{"n_layer": 19, "d_model": 256, "n_experts": 48, "experts_per_token": 3, "d_expert": 144, "d_shared_expert": 192, "activation": "relu", "moe_layers": [0, 2, 4, 6, 8, 10, 12, 14, 16, 18], "router_score": "sigmoid", "normalize_top_k": true, "routed_scale": 1.73, "balance_loss": 0.00502, "balance_bias": false, "router_bias": true, "shared_expert_gate": true, "init_std_router": 0.00794, "lr_router": 0.00067, "vocab_size": 22169, "norm": "layernorm", "norm_eps": 1e-05, "tie_embeddings": false, "optimizer": "soap_variant", "lr": 0.00539, "beta1": 0.95, "beta2": 0.98, "grad_clip": 1.0, "batch_tokens": 65536, "seq_len": 512, "train_tokens": 420500000, "steps": 6417, "dataset": "wikipedia_en"}
Below are experts of layer 12 (counted from 0) of a mixture-of-experts language model. Rows are named up (a neuron's input weights, with its number) and show model dimensions 0-255. Each number is 128 + 32 x the weight over its row's rms, rounded and kept within 0 to 255. Numbers have three digits each.
Before each expert's rows: a language model's description of what the expert responds to; "gets" lists some tokens that make up at least twice as much of what it gets as of all text. This comes from a sample of Wikipedia text that the model never trained on. Tokens count by the router's weight.

# expert 45
Description: Sports statistic and measurement words and the words around numbers, such as scored, strikeouts, wickets, mm, ft, average rating, population of.
gets: " a", " |", " in", " with", " m", " ."
up0:173135117077125142121079152102097073121156167128090122165125083105129105085123162161093103150106144135150163084130066082107150149101153114133143160096084102175129120158125172159149125094134086084132166138121137104130105089141116080109080107083153095152140160127155078199065104122075090161114134101204118071141140100063064106117129069150087149090128037100126136123129137110139174082156093086072141131118076119095145127132077096154081105116067114111074127081144122163114151089095107116131114161152105094141083167106124171096095108141132183130121135101126144124127134095152181158138167130177136140187145134219165111104181086153118190155145148163147094140140138111153131150136147149097052093137171081121176137118106140138137126127134090133221128113082159169156187198107128

# expert 44
Description: Verbs, pronouns and sentence punctuation in biography narrative, such as married, appointed, worked, he was a, and sentence-ending periods.
gets: ".", ",", " was", " as", ".\n\n", " a"
up1:193119123183058072114147119164101131155164137142139065093106124171128162157079068083122128141171090159086153147074089125171133140166105133148171111076100144134165137198111111107119109159116174109089079163125109157064123100151135108076155138129099151082112186093164094174121066089133173076133143179106079131189132172098074185152130164103098090168147121098081067159168149121129094129146115127061179119135135159113177145171132125146126079127167127125175151133125150136127153159145139133131135140090113141148112168098075110087123115105077129148145174125124146126138129132167142130130138091129060143124125086162179067166200102158171135108076043122084162144132152113092136138097108148145131101174112113115092095062119143085153143083119167128148207134100114156192115143155127

# expert 11
Description: Mostly and, plus or, but, while, however and commas joining items in lists, names and paired phrases, such as University and State Library.
gets: " and", ",", " or", " but", " &", " while"
up1:137086215120123113125151106118099060078174107130157121113144140164155106108182123096078087202148197092093151152130124122119141176112090167112145081127120100110134114121108108135148112151110136134098188122128127154050147118135153170123166165113145114127164113130168184113169163125137100115178103118104179080073151177162149151118120120129144113089129126149142081116111178077129101105095181103164063116122123133175065143138135162064115157123140093166086118107087211106114052134069115183130113147143189149182073116149103105127169109131171117114069154095149085067161161117141117170117083115162129186111157115147082099139102098142136075127082105167164190122147152167163147142096136056088169144124162125141121093160069171136132104166158103148123167164090115145139094164160161

# expert 23
Description: Commas and subordinating words that open a clause or phrase, such as as, that, which, when, where, if, even, because.
gets: ",", " as", " that", "),", " is", " which"
up2:042146088147129105094150158135125159142145029131141093138150192081074137115089116127146185114125092168165123136129118124163114095219102164185189163154139108168123087139092096105139143112128154136142136120094153082142123101144082089137064161157120110106143151211139115133180123102135091101153133112136115138150111142186145072119121114108152156139139078097140143145138172129084092075141177149097136124113144184135131115055189108080118154131111120168140150163111114110151139084123159205124193117164197063132167188124168128147124164116147137099165156138077089091120165097136135117180100194136136162203141118171156133101124115117094090111136116156098096140160114079114144101141150132156148150136154108176159108167101105127123096184143146114143148089086103080166105166028108

# expert 14
Description: Prepositions that open a phrase after a noun or verb in narrative prose, such as at, from, in, of, with, during, between.
gets: " in", " of", " by", " with", " to", " at"
up3:122131110118109096127160126101149132180172107074122098135132127104075093146123104065108096149069150124130159121114124133069156087172132135117128141121127141125090115113158048134107125147189102124147105064161106157116102130137153108123100160131151089107153112130109137122129080135094161084203147144116132080157100109138112099132094115132155160086145145191157112125100141196120135124119149186151083197050107217140151143114131123126067222120079140136115121130166069097146104124108106141156160158177157083090145134143111105150123129136153157157161160196138178108000120144142130079139161154149133110054146082143111167129055112125124099174076134123142114126099189122109160086113130110077164129112087155140197173114095128110163089129124140103099104135122121174074100090091137